From a checkpoint of a small mixture-of-experts model trained on Wikipedia: 42.1M parameters.
Below are experts of layer 8 (counted from 0) of a mixture-of-experts language model. Rows are named router (the router's row for the expert) and show model dimensions 0-191. Each number is 500 + 50 x the weight over its row's rms, rounded and kept within 0 to 999. Numbers have three digits each.
After each expert's rows: "gets" lists some tokens that make up at least twice as much of what it gets as of all text. This comes from a sample of Wikipedia text that the model never trained on. Tokens count by the router's weight.

# expert 107
router:541464457560512550563387572505497569468507467496434479526490420546543567450430508534525533429489547419568471503459472524528537437443616511556556457613491500607488567557449472498672573531501523544534507493595499536499476440518570479461544519534476534526479488457531557500519450564492468492534595503515456557455500476492487503465411499560503502526536553415552474481417569478559386514467487593456475411496543493563508439390504510462487519466420528414501468398477454463467444434597443453539523524484557446535460478551494526398544534390534516402504448526471462543494536511457499520
gets: " B", " K", " R", " L", " P", " W"

# expert 61
router:494457524517493545502539503551542550495520486546545547577585508369472606422528596463478491422525519407509460465499494516504548510504510555485472543592513512543459486522471512511503594505543488609478497529495508562363502453482518524429585484542497513507528515568586585491513487513515491508525436425489417543501485441485457583486532532526547595445509585502474537464434495409510466574550559483439439452478429607604518469488475548532557537538443557461470439478432405469453451436420525482459504457462565382526541461633526427503465519407467443483467438512503444434523476430444472578
gets: "k", "he", "z", " K", "h", "ar"

# expert 35
router:528540473515475521507450479506554578453559478494470437552594483522489469413503536538446580563470524450468546481475625530523469483435473645519537529487507510509465522410467593522501402507565564502461520504474498488465467454417534489519513486483485483520441480433551524529481553519442480564520509475532473487465502464438511518518462516475473497489503504551420493438480464483636455562521543510528486309595485483530391427483518503486641409504406556457500502469398566478490487408502427492612560585491493468557494471510527498510540577432604567506504447623486449567506502510494508572
gets: "l", "ol", "v", "st", "c", "m"

# expert 62
router:501456511534526461476485504522585505433603416441502460501589395432426541498450608502520579514447472435415545532531494546528518558443625554555489492469508496494390507456518542514487446475542507546474588542511456474531392434416523443411524504446471568555446396486554562468467505545588446526561562564424470516511464536436576472512510495531495560505478520513433525457531518478497505548515417532584403456480580483491532502515460511374597431542555484529549411451515514453480454477499514446539526517553472474617450453502497508534484530449549388553485479446478441554461566520547471566
gets: "or", "it", "est", "ant", "ist", "ar"

# expert 102
router:547432538412501554504485501507532575528552503486459496556569466502557459425479485458508493416470519520492431437498558502525470483404487563457467579489478438519536525514483518483473425544498524479494480446545487537522513449503568539531430594555489485537486426421542535558497524522472508563535476477513494461455471407528512471469458535530523471519558502559394491402477534486503519557474533481472493384538604487556417420443489507482554502522366673449433438475397489515472471532499453508595524492481485459497433540561456493593563649497583550500591445669492458517471511587517513466
gets: "p", " rec", "ip", "C", "c", "f"

# expert 96
router:519489507396503493455459530509472572418496476514506474613468487492478515444548526544422494527485585478480428533483494547593567430523542564624531490537470509614480545479518530499544465557513515566538516443494394475459502384408503420495464516514419547538517516404505561472474542511518411505634477499492477568551515446469404566482471594522505460501471516449542516479448551488493478502487529541541458483571571528535498482479477580437472535451510465522556470375445490426525426434554384529497546579499533432530470436542425405635495538429485546502500519469546508584444515570462539539
gets: "\n", "| ", "|", "\n\n", "-", "- "

# expert 21
router:487398504423501493465458493608512502395516489572486562497429466564501517485434552499481434535456519482463503453512468479568600402572614563520499453547456519509452528500477496530554502571536423498515574499502433509404525506478464478487561519541479515537520470469457547495469545579518476519523486468428487584525408552475535493476502567564468535467518617462481514512445538498470523521512572535607418503562534445557473511448447523441510416515548507539443493478466410455577390472545439515508588546439391480483437473547477419604531523438490410498466482608426514609462558544404542446
gets: ":", "–", "|", " by:", "-", ";"

# expert 87
router:532501520429552518550487511490453546402611438483496583572557415452470521453467492493518575431506573510567452515412541558481508523487582480558584537511489451522471470588445487498596508485535452519436618418561555514475454462466540466432525510578480550593459473444605500566494482571500420522490540443486471556440475458486486567531482569584574516484488527466512511543472523390556473527482555543523493484573511515512523462531466565425537447406520575552440495428482445467481432475566424422584544465439542427485441509457457409488527527448516500379561410481550463477440565499517535525
gets: " and", ",", ", and", " or", " and the", ", the"

# expert 13
router:535505587419555532588548508615506501471602452496493495476448436428454530477514554511465553540395492509490507502482484575477551490348505525521612459534442387574454513504581506498553475487521524514497543472544443599523470427502450500432544484511443478555473398530567542582497540558489457508537540528497433645377466447502452526534480491550492477476472599446428518439538501506531497520501460539549450453500500440499458551464512496447545383528433520566498469513470509471576420458504455471560582570471495471554428475536561419504435522511516434494566509522496507536466596513478626497
gets: "ed", "ated", "ing", "ted", "ized", "ised"

# expert 125
router:470457564417528566533542496562457566459531427429386524566492477492528536492485565614477500479535412429537463449451470492397534493460507539560605492453450396508421476574483565518465496479598485558468560426555461450462551442498533463390525452516427513485531501481548603477563497494518417551542462443387438520502484505478519564416507464504622546507549550457486493456557519503473509521449499453466461536494554452483532535445467554481547396584462529540478447440499558531491378408499493433575508512544477506519428505536449563529528488503542478567501474580519535496548492629507574467
gets: "n", "ed", "ab", "ations", "j", "ation"

# expert 55
router:533481470520503358639415501535477554510489435523519525517522417513528540528420523487545457421366593420467451483511493519474534520468548456520513442550567481547437529473517496480575435494480557544576568475587475462489504399387499522492474504487497510487507505531562577512547438624543514574543527450478409578488445494414422530464432551545556516528468481423502469495533617492493536564511532541461452450517541492533524482404517553476478541510490525494504446389465527495478373477557482487552563582524523478534489543509473505476504553599563480401582514488493438546472583519439422529
gets: " ", " (", " D", " B", " / ", " S"

# expert 127
router:479455466508484475501488604552545546446542428504496585481554472531572501480453535558470426376416546521475442511521632487546599441537459522524509530459548543461480503462438519458539430583552538539493570546530445484474458415500558458500479566525533525483486519508563548587529536552541505551591500449470477447505497486531499467511403592498525510493570558478452543469430548449530543548409542527483459461546582595563518441420493575494564505424444577466391540394461474458485424510497481485465540521474400386536517501551481435472486449559442483426537446506505424523548498591397520473
gets: "\n", " (", "-", "\n\n", "|", " I"

# expert 110
router:494552540538471523538533550494495462487541329539395489559580451480476510522461496482484505507476493485497485515495512486547584471406527497510570483506471536499453546481562527396527477564525639520534452424508471568452507465454525473519492557461499555498451528540499584456620552578539520561522572484511466479440447453397509459476480472515537636488487589506390534520446491434531573533504523532557501449566495516457457468466540578499500456461550531534445460478512414437581370484467423496575499541426447410552525536576538444492535473416534437485501429516589375581482512498463490482
gets: "re", "ure", "ia", "ry", "y", "ies"

# expert 10
router:517414464509477513589531597532408572449520460527492521560534444557533492486477522573533478405419562455567487506459552523461530476496514510483566490484548454488507488571399510459612495582468524481538505514534523482509486455492522420421431569510477519508509505514564516547524482597511486529573495473490429508482496410520505530457416584598569572462486530460466531425440569397558514518470514564530496448477558473507433393477458494502430543486391556520527515425473464476516489481599443420530462513491474417552483447622469492409511493593499534352528444579556532508484511598408478481
gets: " (", "C", "A", " \"", " (A", " (S"

# expert 2
router:464526541414426485521495534576522483523573425494438527459613380420504496496414565497511490515493507508439433459432470504497586417430559506515522432545430498473530548591541496443496470527531655504532535498529476591492463486509462590502519548512454510525457436512589444523567583487488455531515505483543488548415466422483467547529448533486563561521495599456350503489472529525543462626479463546562449482578512446491487495486509494494511361530482599514471472498476526484598502485507444446574498573398453437495464470530569494542492558470598473452495459554521420515484473517444548541
gets: "ation", "ing", "ion", "ions", "ent", "ment"

# expert 76
router:511475516432594503501536555577476527476526477545453529489455465491455538410453527513489600426427562495465462469528457568430522483532551543511516587488474466511464458520564553423498488506492498521459603584503502620461447451477543458485515497520456505576466450615490517544389625449457520511547592454550378479486480486547507527553414544596478530522523475491487537442494555542487477581478427624525387391509516565520518476464478468426525440424437542512487494428555502527475485487582479458534425541417510458518494466534567434467473535434501500542454411557406497525468480601513572516
gets: "it", "out", "°", " than", "et", "ow"

# expert 24
router:515403522426570487563478494523550514487523440502428469543574477482515492432449517560515441408488456494411546495515477457497511559445508535559592421572580438537461495566478523470539433570520526538482545418568437479433497445414544502509453578535486542502446429497509555530565528551476416534454509468454517677510471432493535545493418545504505556468554556459483491426444545429537476494518453535573517547541623569456452398490497527521520535495546563432411463499415429543465430518508453455478465504510552488584472486524463594454528553453603477407534521485554473525405551556527538535
gets: " t", " f", " b", " s", " c", " w"

# expert 11
router:543423520553556523605388528554494592509458495508528523557472471578411565401486481527456541524470570435467533468496509480474526533488526579455482577543451439527493500494471536566557474508482559623481614530483468598414532433482606456491480552458465509608487429478480593542523447505470552520508611516432432440525478489505482554416497505585492573515473500497511581464448520455442461514393511502401493452540446423507448408436493600526496542410480496533532454429550429505456461443526432417526543518463501484519532506533494500453558505543542537502476551599522462477481518539381479502
gets: "al", "l", "sh", "an", "z", "il"

# expert 95
router:506433565492499449605442518573514520509491446500492531495536475490483497494463607493504430481462589379499458488509476545464594516546519577492541544526634473467384486479413512501505520485523469586502507436498470533449485457464516416569502481446489498536442420538545612497569481630486448556473512504444404564504457510510514516424509462518596541493516502412517528424443561449509492566537460518470461488479505563613554495478504539463484514472459526434503472508442507521486424491486489515430518437473534510578476485652530487455466495491571407418633572514469496464462640463517495591
gets: "b", "w", "j", "k", "a", "he"

# expert 48
router:488398495552596415524370553502464547571576436534489515521509477541476554512501555587515486371370466427554506497496512489388479432454505501608545421509574537562473495506492470425615392490605537528514527423518485487454413450471584497461507503510498561483411545546529472565485447586518555553555473447460430606466482467511425553504456551567487525542500531475520457445489535432531556523476445558480512535578576531544507428424478542462472497467497527466454454445484458489521469483537459501556545549509543453474421494551494554512503556519542514376491492491467511536494487563401445479
gets: " D", " H", " ", " (", " S", " The"

# expert 28
router:548515504524586470554493551536526525453504439525516496484539459502400530518525550437470515501446505469436440529492434565454550491485466526532474529568558449581533509455527495446545528569487530519545578442567477487434491461527426517536521611542498483490413362401517564529517499487503512554501558446451468572462366366468502471436529470510546600494479479472444501482481503433603580514454461601576479545481453519536459561510516514541505435522539512483400459433515407465514471501479479463532500525469456537542403456556526459513503594505596403457614546484583391450404578496476529501
gets: "ers", "er", "ing", "les", "i", "ster"

# expert 31
router:584377503506548467587521488543519568503546496495474441595602508472439547505530627501505615449541477366453480466494468508503556473547551520482550407478536447537422485450525469486508450521583443576450532526561491494462524426390552474492520447493490510446535531468570557501532461571489482469550519510505432525460430350495501489392458474516456552532518457504528575485463486375567542594475471538491442529444455603522521497497450468505549471507469499431464475433461567573497503453488484460438494505454569526498497485520488520592544503448610502461536541535444554643499547540465547516
gets: "n", "m", "t", "l", "ol", "on"

# expert 58
router:501485578457500514477438521533426528471469408486449561550505486485492519541497556587494443567473428481510463443485490469410479462511528514560497539499478458495393553569440524465531506528493501591470596460558467462522444491551528483515558583529463539520457524422551493468524518457554414576609521538540440479476493432510447555470518607470521537564485520559497474441473544506462533520383502489457489552527590445442478522442419567458491396522462518536501541445556575533434409412630493406594502483508419452487367498572472507526495522554510457573550462587477523489401572589466550466
gets: "\n", "er", "en", "on", "ing", "angu"

# expert 80
router:613438527565495492495374522546413539455498512568569485505464471525462544453467561467456459522483506379486493480483555507413529499526507531524493552554502519597434515565564567482476492543459527620415579506473503468427476488477445520421563548510527549435492479475541532505474481550537389504549529487385521604473403514407445506432491520531547533541501514515387598487519543413517515528457402497543431500556540532494514491536452558430540395562521489535400438509474483460491508514555501528512552535558476492515478446453523565507560516560497409466554480469477438456354540453486480600
gets: "ar", "k", "ard", "am", "an", "on"

# expert 97
router:496533561511569509511472508513485519507551453465481508551530440433445484418417487535546555489487504498413465456473569541486480470426472620472506461491502502484484571445462575499529355554494494523490475513541492527482474500476564510502438614556446547546560447476536485462419460511477455535461489525521532499513534503499534514475461590505488538501547591551416510398419492417528522550450549495549501385665495581547388500451513483512523476410396600469471446477469505497508480516491466455610552597460464486600474525509425519501610542470538576511452487610572422509467505502476477605
gets: "c", "r", " c", " ad", "g", "gr"

# expert 103
router:558508435474554479494499552575441545450544471530470579510569444443504540484478497592570546356488583475539495456396583521489511529553534490572516472478501417471519522511437503445525560455508471530450553451532481605437421454502555466483558518483481569529459506458558533566530483562475457525504549481548445526438464519459433579414490638567564505513521586466477553498424480493550531544509446585578472432581536490489511486463487594396533505446469499601434473470417442526537422425568404482577534537561483460535463504466509409513525533435542466396561465494516427511488508488462566506
gets: " was", " is", " the", " were", " The", " are"

# expert 26
router:490435500469503482615417488558421471530454477585502571426384492509486529479489496538477527481507547509455416492513548471430556493592626552612565492581498423551504542545471517448557449541513488587491530545571500490391412481447603477483458521527460497557538360491484494492537501482520475553555484568525453470367466480478509563491514565579463587625519497475526532522486512471479461547482445500412477561530533435505524423503438578492489412495406528442466465508528520443528498519540477481440444462498446523517485476487594461520577523505575482414508543497479468483405509591458584490
gets: "al", " of", "ad", "le", "ome", "ing"

# expert 120
router:522504561447557433544445471596462553389503498502471487534506458427519552470446494509421495428458586490543468464463570555475540456514551503621570586492419365526508512504494572504623567505521519477433547493485443608444442469468558462455561483492450582496469475424527474557526491507509472476547613443530516581463488504461388550492482577583564503482529628424481567495461541473544402511497464551539520458527477542485456519466467572466482432499451512550428439462492503500521431491575430455565490571502570477523539495477557468507508513443566481479600502478541500541460518500526631560
gets: " is", " to", " was", " had", " were", " are"

# expert 12
router:506461564505554493532488510521557547499540463582404552589510472468580526475524543570535504458465536393553478482500599498576501550396442512540493548508536439544467467541472497511557373509554563532478529456518470453439484448388524525468426561512494495443487506491481522514465461567567485509489585484501432533527470534488532583451412472474547522504564545420460466474406603437530548475459555544495474521526604541552471383467490516440572482475443607476487385506391480440509404471564498498549513535457475508536453436537461537494431562424568507425572474569556444523477553611498461488
gets: " v", " V", " P", " p", "V", " R"